Weights of a small mixture-of-experts language model, trained from scratch on English Wikipedia.
Size: vocabulary 8192, 43.2M parameters.
Experts: 128 experts in each of 9 layers, 48 SwiGLU neurons an expert, 4 picks a token, a sigmoid router, a shared expert of 128 neurons.
Training: 678M tokens, 5509 steps.
Below are experts of layer 6 (counted from 0) of a mixture-of-experts language model. Rows are named router (the router's row for the expert), gate (a neuron's input weights, with its number), up (a neuron's input weights, with its number) and show model dimensions 168-223. Each number is 128 + 32 x the weight over its row's rms, rounded and kept within 0 to 255. Numbers have three digits each.
After each expert's rows: a language model's description of what the expert responds to. This comes from a sample of Wikipedia text that the model never trained on.

# expert 1
router:169195136164114124133109118136130127092136126167153173114120142120102135142139113105106152103126102140123094195161176084084076100107187152126138152088157153144167075157
gate0:117137111162155148133111151109158150131094174110154090145117137127167157094139119119126168128053130196143102077163153078113143084125158146162154150121083131186137014100
up0:154191131129074157127082081083052136114090094151123146159084137064087088143112126098088167165176099052187248124150112147146119077149134178128148158178109101093105166134
Vowel-r word openings

# expert 47
router:136155091114157133093116063135084076175140115121104132114095086169114134159066161149143141121116085085075114161102190126061083080115166149118102121075148155140110108120
gate0:075088103187170115140131162139173132129065154147178105081134142088164131161109114139124112048110152105155164159166108146105181157162130131145103140092131173132121155098
up0:139112240142132096094134151122102118081120150164117162070151119136143113082141096101165077110074122091161180139135098141103187068191157146121141123083126092087064074174
Breaks and headings

# expert 5
router:179134101141172118119043099049065099130184133189095146137142132174118087173145137154149146066154069123109123131169175159120104092095143174076075125118125147077136115103
gate0:116117100156137135137099145150145172150100137108097090136121152171112167162126160154143138172122066167122140123185052115082152130168123103096110120112131133122162088133
up0:120130157096130178127103118154085149065119081099124106111158068066111140087138103093117161137093154111168102127151165137089116174116112091184154140130161126193111167162
Organization name heads

# expert 55
router:164126096133147104138100106116157094148150123123107134105119146125148102151105124147076152068159129119122081194101147109077130104172150153134117164103134136088164141148
gate0:134139086137150094124152109151061088075135149088131097131145158104125184214171111192085170098136162107111122089108098142144134114126095184157143190163154177111191118124
up0:188113108191131118101078136093186186102144133105129103089147109147110145171135181114150085122154091166189131126106113162124156141131156139116118155111130072144097173116
Noun and verb stems

# expert 45
router:188142080143120094143131109074134132153120111120109161089130130160143171149120115124105124054097118151120084115109165111070091085107188179086087144087130124162118103141
gate0:087131100146178131095121121143101145148112121188069163145146135166124187173172178066151183109164094178092128147159129100113166052139071179078113123156120097132128102117
up0:063122094156144120151146087160137177125121127105096194105178155173118184137167161098144095141138120131057112190170174110099136162172085145103109143188097152150161104103
Mid-word fragments

# expert 53
router:152156137145125147115097113099143082134182139212080182142111099162128164141156130176111127103094130092124096187130155123110091067085171104049121148136150123112122124135
gate0:195105137166117172140090057089128124106167130134155090154126112154130140168109136154134080101088136182116156121191141108112145093086030158140095137143085113088090093171
up0:157146168223157112143122111073146122120098128168152135137118111141107135103084134193146099116145151194104159118140164134139148115100054105149137179180100123138167095154
Common noun endings

# expert 34
router:171111127154119090155080130116121081149142134188124136114109195107114115147080181136126179123103121076141048162174117106078070125170153157074158188088157143107146137152
gate0:146121108161144139084126104158108118121148172104174085143085092151135069159144175115156096180138095140077108108159136128149112152085133123107071166114164153107115072107
up0:090111115122124144093133120131143170143109110116144114208127119151086116113159151120117126150134156128147120146131113235097095153166118125178166113117147137079169125166
Slavic and Nordic name pieces

# expert 36
router:142127062156116085117056088065103114082190116120166105136089142161163129145116164145130152056141140110111112136115137118070122095189185112136151116080099154106116106107
gate0:160152169159108102108146107111151199107121119115158098125122199188074172157064131181098114113108096153132117175151077136176077180129160090136147107135118139125151118117
up0:121172168117098085073115136115152118107110071132142154078103107157073178173094171111130096140151117182119104090120095159148100123142107115119192114125126149073081131133
Infobox list dashes

# expert 10
router:177118103134196109127101090111152096109154106170110143089109101193101166137112147135147140065120096141129095126096123168032104118093154121123097147119163132131152169161
gate0:177141102085165063109172138122098145161104141097130118163166139118101132126133146091124136165128125156039080159138141123192170118169104166150159145103124199114153150100
up0:095169142108031163103116143076176147114130110145119090163080084112149120100086094105110151146132082086179128152104114140082040109132125145152087093142114134125099138166
Consonant pieces in foreign names

# expert 33
router:140177136159158093114051076107141101122154118156126169146085176157144105189142128127117183128114085056166113157159185127081146068164174105067144167068159193103092153159
gate0:136163109122087085140129152076128129120128114140175130118104175096102102109142097104102130100080106071111100138097117130074116149100120188103133134110149183071084162135
up0:090129122085180190121138113169203090209108113140128099116115075154107163138173100143159179139169125139127153190116136147119136122139095138129162130109112115137159124092
Foreign name fragments

# expert 18
router:183183140170199080164102102072080098111193120098104153112131166153118105156127154150083133108161142109116059140152153150109088138128193185107116151096134189118125126202
gate0:090104135135129135156130103060133132176109154046116106158073163069098103157150153088202172094088145162138125119129063160146184117096119174114148165056123180134107115159
up0:071130056051175059118152098126162149125128081083078115130131158119125126153161117076101163120089130076068105116108130159170164098162161152126107132127158120146175102074
Awards and championships

# expert 42
router:107170086121145107124083138094146111124147097146085152094094146127148080192162171133081134119102132102166038181161153156064097095188206181095138158113139142134168154136
gate0:151091120139145129100092148119089132200115147089173104133067144139080100114110092097091075152146102111139096141106153134108117090091129157104137113123150154077157162090
up0:076111119141158063154118114158100078192100080119129085095067149143116118115086058090138133190148075170133104169132171104133088142172092142148101117114131164107130103088
Mid-name syllable pieces

# expert 40
router:115130068166114134125056130052153107102178142211096153116104122200161119155151096118108119086114115099103046174148178161099088074073161190106159147144095119102157138162
gate0:120119078188201136213113164127123100154113113061139115121127089103139115143101179080153117165156117134155116084118110145099142127068132155118141128165107060021150099118
up0:172189107101155135134160130175141116116165127132135154113101126133068141156124131105158162128119133094129151137168072073180101143088168103119114123101118175097122129157
Head nouns before of